config = dict(
    n_layer=11,
    d_model=320,
    n_experts=64,
    experts_per_token=4,
    d_expert=96,
    d_shared_expert=0,
    activation='reglu',
    moe_layers=[0, 1, 2, 3, 4, 5, 6, 7, 8, 9, 10],
    router_score='softmax',
    normalize_top_k=False,
    routed_scale=5.83,
    balance_loss=0.00301,
    balance_bias=False,
    router_z_loss=0.0001,
    init_std_router=0.0201,
    lr_router=0.00125,
    vocab_size=17832,
    norm='rmsnorm',
    norm_eps=1e-06,
    tie_embeddings=False,
    optimizer='adam_variant',
    lr=0.00113,
    beta1=0.9,
    batch_tokens=131072,
    seq_len=1024,
    train_tokens=1812000000,
    steps=13825,
    dataset='wikipedia_en',
)
Below are experts of layer 8 (counted from 0) of a mixture-of-experts language model. Rows are named router (the router's row for the expert), gate (a neuron's input weights, with its number), up (a neuron's input weights, with its number) and show model dimensions 40-79. Each number is 128 + 32 x the weight over its row's rms, rounded and kept within 0 to 255. Numbers have three digits each.
Before each expert's rows: "comes after" lists some tokens at least twice as common just before its tokens as in all text. This comes from a sample of Wikipedia text that the model never trained on. Tokens count by the router's weight.

# expert 13
comes after: " | ", " ", "| ", "\n", " (", ", "
router:124150122103114112114143193127115103114093155161240108140106124131190155081099104110123149134111132111132141139084159103
gate0:141142130172123124151102115067132088072068095147099138170103133131126117073112152128170156182083068132137134068123105137
up0:161107134112133154144088190115101135193088126123144101144124099167085117107129145141203181170187170090110123112146085085
gate1:144108118140154165194135052187121136183045093136100127082075145142079173149098107105135195119142133092120128115130122122
up1:146163067110121131147139071164163164143107070127085092078121084123109168133076122061128163131157186079169159061173104163
gate2:141167165117119136148142174115152106186086117131145167126131072104158113134173103148175130087158060126160107122128084147
up2:112083118117147098130206126116109123144112092091119182137129145096108197091138119152167112135078117079102113167100144133
gate3:130134160170054103114123082112152127081070098164132144172155110138092059112137099137142100130130058143157138131097169098
up3:164110092093103164096122106100133179130123105096137132123144099136143071174140129097136101122092152088107080115186129073
gate4:115144155094179181147129089130117176142073087124117048087130127157120100085122141139134058143128137158121106082158163041
up4:137141131104136195120151081122166190171060099116121065095163129167134073097128135118160099145143100178135121061114161124
gate5:153110122106138174177085062134088131178126132161160147137069127133173179102158149153168188171108122175130069077109123064
up5:079095139151112072115141143122157120103113136080103104162137149092126092103115121134063062116102156102104139155146114187
gate6:148122126091066112158091152120128105108121147098117164120139112120170094075080138144108189054138165190176130147130200142
up6:171123075082076150142097144124144136118100141107119171100196109146146106062080143123140162092149164180186127139121161138
gate7:151114097210188093158121122185106131124131134174140137132145148134134156147132105166141125116085132153113146087117156138
up7:123100165174092179101120119083124146104125085146105108117115158124153107099130099112102098157161136071163122074168112131
gate8:175127124151107175092153101143066159162105159097118183101160122108058135148111112138145173135127156145131160134130062146
up8:152136094172166138134146150149102137125193159119120151098120111116109128169074145133123140098174083165137178129091180152
gate9:151090137123146195140111068132046124102152188160110155085160135160134130155169098121115144107148101162145149168131157083
up9:091139161118123097126184179110179121165116049136117141159097119089139154104109139151130133152154114071122067076130105164
gate10:144178105116071125096110107141157095137133147187132177123141080116117130085087135102092116088124123091123210178142186115
up10:110169087127161059081141171107104102119203071124107109144151116110108150112158117140161108046140148124140072122137148109

# expert 15
comes after: " | ", "0", "; ", ") | ", "1", "–"
router:118109104106148163123119192151074075159068125147222117135093157106172179137093128121116131168079146146119120176006141122
gate0:119111065220113067157099130123067163186147176140097125146153136129079109088076129146145134125093087086146115095148119127
up0:125116194081133191097117099111181073092094118129157117124123113111169151143187152125106134124151208128089107159111140099
gate1:112160017168093134138124120146084127148091137146161099128176216144103118122118159171133136131134134113078187161080083124
up1:143157044182115158094144111142119143158096108158134162125174199188096121173095120103130146120140120137123199148087072144
gate2:091222104114142122147106118113141067078136062113157156165163106124173159164184129183105063169132124140132174171115106154
up2:136179082127101121136126128104181089089147075111136157144168105127133148182152115150130092164113129184147169169111102182
gate3:183075124154067130177132188117107080108115131072149149075109128147073157122123073140152081085042124140137114162172177112
up3:182089108143084148135146162120080127109119130104139156057136135169094133130098080099170087092102132146172138162185165121
gate4:103102133136186140133166148083150209153164125139132096185057094112111170129186068116184133149111160139159111140099134117
up4:153114161119198154103156194105183172109175109121152128152092085134100147183151066084174169104133166160169111138092143152
gate5:143159091157135107110121132138071116112150196156132096186156160149141115131111091119163107159165202114155131121141123142
up5:177193122169141173043139141162067110059156162147115124161129188148177123163091107157112129167163084108151126108142135139
gate6:117155112151154090148167167173105145184159113148142124148097139139073127102133083101236126121124159123139128118098138155
up6:166071170140114165141115130144068142147075157110147095181120106081148110123113113165113083106230084185118171185138191096
gate7:094149176145155115126182055173086107137077085119167134114157175138117124075134184093127117115126187160105172146120141153
up7:127120132136155114128177067169077120149083061116149162130197163161061114123124169057116143109110155160131185144118127171
gate8:135121100176064135120185124147114190158140120120145136150099139094160158106060191159143137122177076161136111127143141172
up8:134112100139104147143155064108124117177189114118053102125073142088154201060128116137143139171091084114123135133118134143
gate9:129106154143113107131087137126139110112122093153137123139100146150139133135137108167104152116127118081142141123096081154
up9:091137112156140102140151116134113157131136139121142123150143108085081109145096147141101138139112148138081121135192135076
gate10:166108168179209122110109088146087187135087096098100144041123157116109129155168060159143094111182222143130224174172111124
up10:136172117149168142108158113180151180120107137082136142093109096111074144170107110167149069118119166170140160163118081119

# expert 36
comes after: ".", " | ", ",", " ", "0", " $"
router:123126136156120093134109203164162098136094111128202086141104157091201140114093106151159121167075168119145098130056146117
gate0:108149115154124118151146145152160167154123138074145101180056088088103100173108093123152217058147148197120118148132152153
up0:113153119141108079127101112220122084088110128047140081219157141114113084169128136131151074147088154145114138149126108114
gate1:129170114150110184188142145162164155062190112121101154176154150144068168153100136096117147117113104052145167150121127150
up1:155176125178117143170140118145199134096188118112143111139156167136102149178116126100159155091074099107158165114114119163
gate2:107172104121154077144123139056190146107190124088159078129160143134130126123131169108152140127094088142127211103085180147
up2:162070109178159112131131159126089105113166142142133133175143145093167123193147086160138059128138133162094105103179110080
gate3:061227078132098113099181102212088141128118149105112093035108177096087129152089136120107182125105112148105135162114091191
up3:183043164083185156162052147068130115119123122108119157239093096146131150082157110170132080131153132102127114129117174056
gate4:107124101073096183194082125139196082148141130065159153109171121119073137166143134141144094182133150148099185087139079063
up4:113101098146193098125204114112133128179088134100110101101157138109129159142067161118113100135157083130135094108147132159
gate5:108145114154088131147118142081154161140167110056134126112138098127144112061071106091104099124141106118133158108147115124
up5:119199099129078111122166091127157119113109120108108123101131130116152128123110093093123145080080156163123121163134092166
gate6:146170127113114082087122098134176140107166163082122174133142151132125074135126085137191147126071100123164173116104157080
up6:091139152118108111131061099096138130050135129066140175154126195124119074153115071141151094103128119142133097159075113096
gate7:144117111150165132108057152174144107165157137154114145129152117138135208078093194125077180136104131102137147142112170102
up7:143146117148137115121156075093131113077133126095145167157128177122092115123166194106189142145109128173153120113139149129
gate8:117149096102144134099099109113114088212120122151145120164119150148103167161155156162133128070130134144130128089120121185
up8:149163160080161147110108065091139114164121112104123169143083191094130141197142108211177108093142167150115120084159099119
gate9:159127163095111175117190118134158128076107118105121137169096140188060139103130160105096150111103127181137175139110130198
up9:106087067127057116135118138118133136174150128093150020116160107068104145194140141117147197131047169111122104171134119112
gate10:152135086116197133119213148077158126124173088198114123107161132171156108148167142128108179116143111144110071079114091104
up10:143118113161110093147179110163152126156123139123110149092135164071118110157145172142099144109116108091132102056136107107

# expert 25
comes after: " | ", "| ", "°N ", " (", "′", "0"
router:066111096111148148133096162148131096145055113098200071153109134091208174139074107167148130150070126098124147169086195139
gate0:095123135255125131129154164071159074089068125135144128075086169171142101144157153182108162130142138052120169182128090131
up0:099156163200164100100120169118150054078100113141146149064077137152164104126170157121116175130094151138087143151088148151
gate1:109147144117126168102156113115110172165177117133122174064122172108114218136158172122114115145099128166122142162132116141
up1:158186117121160130128064076156151083156135108141154252098126069136138136137151119122139175112171113097145069099101113124
gate2:089139107123118171148093063067138117135157089129128135080080148150135142133146180119121118160102111103071142122108224117
up2:092134107113123128165114093048142105095138073135181104084104153119161153164109125096087119130111120130067154087134220128
gate3:157100141230085104178113122154141153169115116126118144167104164133112136122119135126121171073129079097160097255068147128
up3:161139141160119147165180106180133164169098133162136115158138153135123121120066159150102187070140079099150064226108187134
gate4:134095127158119132145108166117132088143195124131121091134124079104127197165082142130130133051132113135155120135098046143
up4:164156091130089076166201120127151114115119138139124159186150135147098112127111094137108081157149145118117118079131150143
gate5:133151093132102134125119104095100173191133196141122176114166171166149145161156105119127101107154140098139146065113103079
up5:141040125119123104097153141104116176146179180147090124121109140127158116140157162115083083141119125075102129131155083063
gate6:118156130101051086141208117112158061131077096123142113117132163091139075077143182176108109132148096149132090100096080087
up6:111104123091206117165041139168090189109212149141123164116102115149125164144114084098118109165122188101100139136164173133
gate7:078140126173101125159115167138138080094143144128152104138113134123150160145131158143152139147142113123101149112134043152
up7:110197142122134125101127052108133179131198126150098104109090134110143158111192125161109139122101117069165137124168085135
gate8:133107174095152201159143192101075148205188102114170174111130108155160075142070100138154133039159106195160057053171102108
up8:133154107100111191155122152148134165182174104112129118107160152156183128157043103121171109025089111160140102088207097111
gate9:107157135158131103114134193173161077175126071151101125161127149134148070125118145183112149069180141154107126146120142179
up9:109102097073117099107119120114104134095131168100122109127092129118127190114163123071134097184090068107143123071099133119
gate10:119168070134063157144092093108129184168160096091089127120169099109188143085148151154154139157077136112149181128125090168
up10:060185095151121143112124089136109126155118152120165071124165178103184199175137123170133183185119147125118184131094120142

# expert 40
comes after: "\n", " |", "| ", " in ", " |  |", ")"
router:096121106063111123126128174181097122134109139154250133150062134062175129113086100149120137163130126107106128138136178114
gate0:110116123139120135126146169133119110110117087106150147116070133126067141179107108145128138125111112129147186105124122184
up0:147100107139177164122095093121066125143125176080141118102204084166150132079113200118124128160080120177093069135121128139
gate1:137163115065057137171140084081123153160171136083100096106109080150127088086119190125176110125128117181143126119128086128
up1:136123118183130122142149179182122135124138153125154134185217083165150153145180109113093158111125173065133128170137113095
gate2:103194116138160157104168148144103163153109171140112155133170152118128186140183151102117147082115160112154150122145071135
up2:139098118139155141105125070137158148093108070082084172144112107143110062110102120161130030117139087155122098128129117073
gate3:107094133106126097160081118195087102119180134079122134148176160203077097129054073155079105097123168158136144142123181167
up3:161123154113106079183183175079069124071126148087137181178124171127050092137069031125191118074152128170147163122134128179
gate4:150070141166194149150100175106134171132124117101171100108163163077077162101093156126154138097169187115133119123119140145
up4:075142167118094121146176152096133124136135134159123105150095078202143152086148100158191113161140075138144086121123092126
gate5:215136135153126154150195137100068141111102148057096180096119115113070097104166109125087136133081196139138139172125146139
up5:061148121119129116138046155105139114162121110140164077130100125125212142119120117145162144073171095114116117112107135148
gate6:149134147090103128160130142076143162142107201133093141136118163111087135167170150120139147116156239067141188136135124102
up6:128113108142135072157157140116155109133046188084163127097082140053134162154214135118153078086148157106106179107110091125
gate7:179154087136119081170144137103145163113104084089118091150144124091094100142178134100145109126189147099142119150115135098
up7:125067120108127101124181210154111169132104130171170113116086112156131124101172131122128134144131151111146164176122110141
gate8:146144124144155133080137112160163099112114079046100065134121209143085108166134188179086125127112103122136084142084125122
up8:140152113114117139074142134154138125113127079080142111127124194118096054191112168142145134107137106183105114108138114124
gate9:123083061146127116078103146129086162114145115132123118127094147126088113156119151090139137175118171124097147132131176155
up9:138083093149129173083108136170110182112114155125090099102140164194113103135095175128089134169106153116106170158123154166
gate10:161096109150114128081129143125075114155103109173142136119158138140107169141125084117095143066155136093094168148128080103
up10:180091090129110121148112187123131145148127105204116123124138139161099140120079037089148146061189139074120155123163090133

# expert 29
comes after: "\n", " | ", " |", "| ", "0", "2"
router:111103098089109144138124184127127089168074169122248121135108142103167122102114103152139108161105162090120143155082146123
gate0:159112114127145100107139072180118146105104148099088136111076114130117178132154201032148093152120147125167130100174079099
up0:112138204120190119121083178091126096112049073144169136151104147100145177181101102102090153101126141130127082106122113146
gate1:142120079167095154092179103145167073141164156133101088161150074076155142152160132125144071208097119193172143140117140095
up1:187129070087047143068105103129154114155131096093071135123164130119170120149118109071172098125107128158212151116144060125
gate2:146131098086112121131129123102146204095124077126131169076107154139149090096067130163110159112180183120109134167156157125
up2:187115049103089104081122126094158139130100090116072153080143168139137067132101123097159157139154132114149204122173098152
gate3:098129147077155146102093097134126128114077113148159106129070086089084148117134168133101115139143119159076117084129124128
up3:117134102087122134092083145100153118113078089134155132097070096109056135154100101143095156093137098126109110078139115144
gate4:160135112151157060159090115099128146084172150132131125098119139163122093090130065098111154154111103100117136153137115117
up4:165114087171149111147099119082107118150165129128138162151086099159110089113114059081123139113085081123150159152127081093
gate5:114182153098168079151126109106114158142073105145110119120095143166094103123108143099109092162152176170110104154118134115
up5:132147130112139091131128142098157150139062118143109150137113129169068113162122114053143098115109177112129118104136104151
gate6:105086095155144083105133121132149141136131100146122127121165103134145068092110105081106101153083167126143102100202154195
up6:162086068134091117058118112108138087148121134106080118120159139140130107143114109067159132141099108081168167079177088179
gate7:104150144102169135097099170137113125166117126139150127110119078132151140152124129115106137115142123231154130186107163090
up7:116150133108134144104102168107130140187087099094151166106108061131121129171129098114098119112138089192165136148097108105
gate8:152164143198110202141121164108122080116178128111137117129174109119110175141154105111133171131085169096152132128113140123
up8:091087143071137069121090098186088153124115114162127134144098136137201116103083119151084070127134117159089112111153141103
gate9:172135097138096141109206124148103139143227166106049137119127099163148127085168211119136138155144142171132172183140206184
up9:155080070151134126087080132135173135147086053107191137196171131133154140180046085136187128143142095151162172111213132101
gate10:104137117136159138136120196115110171142121153149156090097176125133118113184146131116110147109197141145143112094126104154
up10:087153201095128171113114180123167085182103135123106105091143077105113137160110097144150131172104096156112111128124096148

# expert 52
comes after: " |", " |  |", "\n", " |  |  |", "0", ") |"
router:051123123083136121170121169131102092162122101090234147170105099096143127158102101142183117186134157077099096123115182118
gate0:169100169098162097111175131088128148159111116156082117186104148114140153154146164114166112124152080085139128095141061145
up0:100138089142104126154131167137061117090134150105070132109139152115121130123097097112092106111129196152132135163121176076
gate1:093093110208139148119123168167173114104133177130137100105111169137139108092134139101129144081102215115119151144113106170
up1:101104106167122175130116163139184118117147183113146108130126145158148107133128149117159147115137183099111157105127137177
gate2:164142109161108124167108118091087116182143117140131173120118129132141100125166117098156083105124115125111137099117064080
up2:198134101088113096126153145146109142101158162137054099098128095103137148090129183159115064148132086151140126096177164144
gate3:131140132149175157109201093105133130153144144129105120167121116170116142122096136125161161146118139094184126108142182119
up3:140177115122140171090125211086126190169085189132140153168075113110129133184151087155183135108123121121171119137129124119
gate4:150177092137164156149135035160137198143065142090144159047139183114127072106180141163147162114123112184161159113127151143
up4:158047185157155129090140166101089070136166143150090087168115081105114187115105130140101067136099170085082138171115083101
gate5:143125114122107118156113117123154117178168113097156085133127193143140080128074141125144132153136077090190105110141110124
up5:165135116188132178161124126065120096167168143088155128092110185077096148136084118159142130106137162098150090153127107117
gate6:153068060127100150134066101128168088175125103111121122092133160117141138108168143102151133100123168140145126125108107091
up6:157107099065129119126098167116111070113163196157149139132147173095092144137053123134151108085167170137130107130148098148
gate7:164102137117095144134103111139151091100159133140095101112104135109124177145059132177166126147135174109134098171156193208
up7:102166121160189114109136126131114147157121165130151136091150135127148131128187148107105137083104111129165138111089088111
gate8:207149097118125095150126124079096160118150124144092140171076095111180121120138145098142165138129071124118115129157045133
up8:098101153083170164083143155130142174077147148105150099104152085163129132184156189167096113100124114123137126123115212186
gate9:157143131152198077127148104105112129140201112158132143163149123084123114120121066112154139112143090107153086152113100144
up9:142087169172137075176118170104122089120081136123182142138140111120163158132075076137134055120139106103159100108121045073
gate10:134174139137117090103167188175168095103151126149128154162126132193053166113143165141120049132129151079158156113158135140
up10:131071121180083186070131128168091133152106109181106116137174144112077163085092192103130147079128142134148113115140097086

# expert 0
comes after: "\n", "1", "2", "\n\n", "-", "- "
router:065118109095102131141116178170074095165124123181211118100056140109129130133114082155093137174144140125131104173126199133
gate0:088086099101141119137124176106164124074142160139165149090092083074143168149080111164152109174152110132131179116146211171
up0:089110137181140111133131133094180130128144124132149138111125069089067125159130100129132153093126074085107146097154189146
gate1:073140109164144137127160071151121156145080158141119171107127145180104187174118146100134120129075035184115192101136181074
up1:120191106139139115111116119162063120095095129188141075129111111130173135057156132154103106084093123143091158118098117127
gate2:167115068170146131032158150141093189154131079152095182146130158149108104100115090171168078080175108117157122152181077107
up2:154143169181160169145105156146157088079113193077182134104116069100120164158096109195157107137129177135120134087124158116
gate3:125104175130140143127120160115135045140102134145149085139141103100164149145105139116123179122172128110139140145100165130
up3:171108164181113135097080123166151069148154135190185114108106116183165090159072120101115158119159041150134177103127151128
gate4:130094115150051181123123114139180190145180147171119087137114171175104075135164133098084120051122083116108122139104096119
up4:131153170163074149076182120123127078105101104112112070138111109146135142129105113122097098139141128148113062171111143160
gate5:124121121138219150081117187133127139112076101099128173145165134183103123136140093147175108082153122144128066135144216189
up5:108148142162160197137107158118118132163136122090138203205166238164131112152112136121183148050149124108183103159108170157
gate6:086108134144092116131124153096115155140133125159098185081130146069158170123102149140167128073118134147121091089117105155
up6:100150136129167160153139164074165085130141168155121122112131125142177143115135110121118118170121136086148096155081058149
gate7:131123115118140164072094104141073152094151140120177074167191188170121116145114115140112095104077134107103122056097073083
up7:150145102120123159106106110162065144125165111109130038155181172154145077134128177128131075100107125128146136084089082031
gate8:165157112042143127110177161127125170174100080104090155105166187095044114111118115170149090143203114191144168133151102140
up8:141135105157132172137207058138106149194137005111110147144158177123176128168133125171138061150141171059127154130153069106
gate9:107211123156155071092092107117123067142107130190105142094117143080136135191109119136102071108174141130139075104116140109
up9:149086128169110114179038102128147170114121122152127103073153157175055127155191111102131143127094134151077082115105061148
gate10:113147154140096126197185095077071121139115156051148159151113156142155132096122164106156103185120147154174072103104119171
up10:121145113160065084175167063090079129125097122084150182114124163146140146140137087091116154132143151141133078084124140173

# expert 33
comes after: "\n\n", " |", "\n", "|", "==", "==="
router:119068074089130149196092180140117101121106183102231094186099131099131139095096122140137128170083158150112106146088180086
gate0:143167094128153155072187147103115100091114126128106173145126156136143109108185167118135161087182143119108130168188116192
up0:124126147107205118089179167182091066107138130133140123157142184118146122084177135126117115156160111107134151144111100118
gate1:152219118148081135115153112137143101100106106151158139148145138133173146120106126112118124130107148080112099120119089123
up1:101083161140187121132131137099096142128130148141093140072077141134103139132134131157105134151119086143108177137130107129
gate2:100053117161165141143167155169141104155130114082143075152175151133145151191114058130114106194126192120144126163114167089
up2:130225119096095099125091124087103129078107134186124147119081128101122143058136235153116178091098061155106123130134108174
gate3:130130121130167143200147131134119151111132103144128136137183116148138139116150101113127149119098087107105099096169142133
up3:148082185148140140087145131142105130133162113120114148062131167173138109174119074091094156174069164125105072193150150137
gate4:124160074105066079121116096039173111107178119126127130126137086112145095142099174116162150125093141108164150139132084129
up4:162090137144105072129137190135159074124175108123130090114119152129134114157161183164144122167153188127124115119150115127
gate5:069107144157111217128175101111132096144147105120118136176069114149081152129140142159136159059094089121076112124176127189
up5:173119133114115123129145118124165182139074110117140191085160130140130088160123092093124218136147174133107142089143167094
gate6:188082106145156108089144108171155144185154086093109095130145128135061123148153111126110096083113126091139116080168117179
up6:170092163084207187155159147118086128131137181116164132114106143156123147078059172124139131151115088124104137160191098105
gate7:119146127113121120213128136119105131111167067118138139105063094178096117171166171127154177113110185119132208130126077129
up7:151148137138111132136130163107129075140100097154147118097114128099111105144070103116124165153157161144142113131112162132
gate8:150152109159161175163114156127129169103164145162099166088141095159165112174122140153175138157143125102112124098140147192
up8:143089127171168147126149101121135097107096140121073145145099159158112141114134088158146146103121105171099133191110128162
gate9:132098162180137134106138161148165119105141136167123161129142095161103098131153164095125127076146136113138137176118161115
up9:157094096089184098188152134090110202114184151096132090148139122091103130140058137134107100173032168186175063081104180138
gate10:167125072171104104158139130130151151069122122169086148159122144141098113194165104117153123126228146119173093127167116148
up10:121159086129054156183139104141124148188158154120176147116159137108194102173098120122140074117132092094133120094112152154

# expert 5
comes after: "\n", "\n\n", ";", ")", "; ", "; M"
router:084074108081154101171114150141054122128104155129217146161124137075119106098118118159143183137079091164068108174116160145
gate0:141186174170125144132169117106136093187210115039122109133144092150094122161162161100105153156101159125108145067137142122
up0:149164180111136120132157123070132123177192132037112149132129114141081113165145117115140113185152142117131178123147124137
gate1:106127164175061153194175132150176106191084162088116117121122167083145099144114102177141098127086120149083057162113169130
up1:122109139154177176079174182139097141131127062087125115131126110089106209167088131082151079143077178150147167116153148163
gate2:163154101159119175142110118079145138134199107106141118144103038180187102133092156159147102142164163128109175106159159109
up2:126162193119176172140162105104184146146120113152113171163108185129121132117092182131138118167109170101129136118091139093
gate3:188161142100121132090128124142131177154098138112141172104145143120117156115140112110191216126187126190047138124123076134
up3:184121088088092192086182119135108068133178192086118193111115172197133144137129083142137178143192142126139141108137140137
gate4:172121127175091142078182161136146140123098104099138088124170112137149125110148086070112171144119143152161090164138120158
up4:137167139097079101084140169106190136085152111076128053104129010083104153148173127129136134106100156130190119190159134085
gate5:149079106109090124076144179079168111066124124158148165188122111133157112115100109125154196103144111140145156178139220169
up5:144092106189123161134118133145072115122122084184123177102087167212104099110170177129095142088147151197103136114155148108
gate6:146165149157109127106150170046113167128148104116167104149097096116096140150095135105145130159119129113122125154132147095
up6:079114117045145127073087101188118100141146198111116160153118176152092077169151094077072159124191124096150072098164119122
gate7:106141133192090101138175094116114106114129112107143144107142090128135112126099119143134175089118130132093124150161145119
up7:119104088095105124129180138068117138151106157138130102106126126132117141141122145114135130157163141120133053107124095068
gate8:163145109058072115121133182092149195156106137136159127186135112052124152104106150151188131140173160127143161133156151141
up8:175126063042086141150137196085136221157136128092170134207151138081102110117115133128218117177157164115168173130151137159
gate9:087161145061172161053090122153117163109160131117121118139127120136141162126093085180103113134104109144147120108113161160
up9:106164151040160164098116122117131152124160077105093145123137129134117154123105079183129148163111098131166142096139163170
gate10:162144116124123136139142129036115100110157060126081157155140125152095102098188159114091197085077108128135119110127077088
up10:102085108058154127075115093075125142129092108160095093122103197110161154097142157148095110112165062093135112170123112063

# expert 43
comes after: " | ", "2", "1", "–", ".", ":"
router:084100103095161135141135147134106110165104177145200133115117130059159161103158154140163169151090145087084118172039146078
gate0:088147093092148085107138161134078172119094086126093124119186138130113115121139148121160115145138141122137111149151192180
up0:139116171145115213177078100155188115133123153108102140203163124163154091166129101164134105104102105126135139086119095126
gate1:137150112095115136154118150194137040089107155142114132130166085097183147143115105155095085097144081191120141103147171184
up1:120092147180128151086132087066111178137140133141144090143083168129118118114116116125146137173093147055116097119093069092
gate2:117111140114105122113146142104068141088171106138073112063141144138128136097119158085145156136095132125125155062180146175
up2:137179108149156135131151169159091101129152133102133136141139152133119152144087131064121188094220106183165131163116125127
gate3:093115144117125106203150153126118134168139189189133149111127157138095136118110099084115129129144168130143092080123099098
up3:167077090127137120101097101125166113177101067113185162118123136120134116197159082101111126100071168145145131111118161121
gate4:091135170160129123087107041125171139126090085115132129127152099166161133137123140125124120085138118087127091150155132143
up4:120180128113131135132098063135120130106109157108158128203143130184159185211139144207096053121116180151131093130051153077
gate5:098119136142158087102125133098096124119142102112079111093123151062132132118141134120109113186142193100116141100103147181
up5:154132155137172126094095109137126075090133086074092128164196165149123136098167149137079100147142153085118099160110144113
gate6:134163130113143129135122085121169107123116117128123101207167094181087146115112119097110143214107203154169164130152122107
up6:179120112090067156196119197069115154103175164096126132047153173192127181094124118156120163102125112115108141127095134230
gate7:132145082111165108102151102164124136165171174116108114119148200137099155071160152114138070105074126134177155088181161092
up7:097187059167124061156182146095194139144117176112140094152100090134147137120110132126129179161127124136082163156105187109
gate8:159149154125121132081134205110140095108234113129104146087128133133132155160091099120108117104076131119089141110191129190
up8:169144172135135153103151169125135126151233165182104137109140145126127136160124127121115121096080118072110154076197117162
gate9:109147123109071169176141172138140152118138104076090142115141137135091127132084129107165129128118121178117107106164101174
up9:155141120118150113102108151133080099160123119119158067136079146155112097162098066102100081181159145142117119136166184107
gate10:066141080084135112176159141055170150123136124128136142106142098059121104106131085108121155106115188126135135148120108096
up10:127158034138122172082129115100068139094123091150150170111123077129119140145156095097122152153174083165136115138102114168

# expert 14
comes after: "\n", "\n\n", " Mall", " Park", "012", "002"
router:067118121136133140166098130142091078163121104134201137129114135109150157098112114148146109137120146085090108172064160090
gate0:158154115130137170155180129135114158177182133153139145106117145190090094141142132071147155104165102158172156109142107134
up0:151176058129124101105118135187108120142118118100112143131118151089147198161166038101125141133162076165062096165218122048
gate1:162161102163090148126145103088115109077151084161116113164146174177091142138145129136072189182131106129088123117123130149
up1:172178130187110141133168110043101093098149086173114128128152137160086115135142119136111177170174047114068148108130122141
gate2:065127114141139106115074132104159148182104154114146142141156069136202153158113179122122135108122128149110137114135100187
up2:132158097128151149103111124135112129068101173153124114143118155135103101181156134138154069108158096120146098089125096125
gate3:099144110111121113133152130156104100120126138108123114112148117127146117128123170121099206153108141089117151127089089148
up3:122154164097111120130140111132133097135152111147100160124182115170150122115158145113166194126136141066150162152120133144
gate4:144101166119088135125099106187147170105150115121110121120159124208064122132150196087094129137125101156174177114142081137
up4:146147098171108087125157130164141146120120099141103111084160144118143075122071156116158133048112133116128095177121103166
gate5:136126104094121155121157115140066134113120138123066119134118136116138115051169092082123118145106184101117133099154100136
up5:110094166094161120168105121139103160107176116102127133145082095124158090035127130153083095127175120106138152113121155107
gate6:139157119121163164090149124145165115146079149106121115138124143176115079186101140101140186077160120109188180132162147107
up6:138091079194128124070136147083060119147134155124126110140172116097127110081115128110189083086123168144110140111119166046
gate7:156131123052121180117137140143111102132105126125142143122076159104102157121133145153117093105146089171124141091121144079
up7:093120108194117122135139153135121130117152162111117099139153112130169147153130145138117170153091161104104137136120136194
gate8:118120110073193130154120113242150147121131105176134123112106149104126152080048058132107115097118073126074135113151077133
up8:126125137153070141133112134111127135149117138047146109148148089134178083137178209136145130159094155111164111129067135122
gate9:079162181155144159079101142143111104102110203116132104156146147111082180105124147101084150209121082052061173112139134167
up9:089179200155142154067108086153123106104165164154103132128136140167095147099107160073123154179134082066110203114140140099
gate10:189074094096162132169083151137108066145183125115158141159096183154140084187086132113159086133141172166183111103113159088
up10:164153162091188187168127147141146071107156170123108170141139145134111068131112185079107124100123167112138133047148161081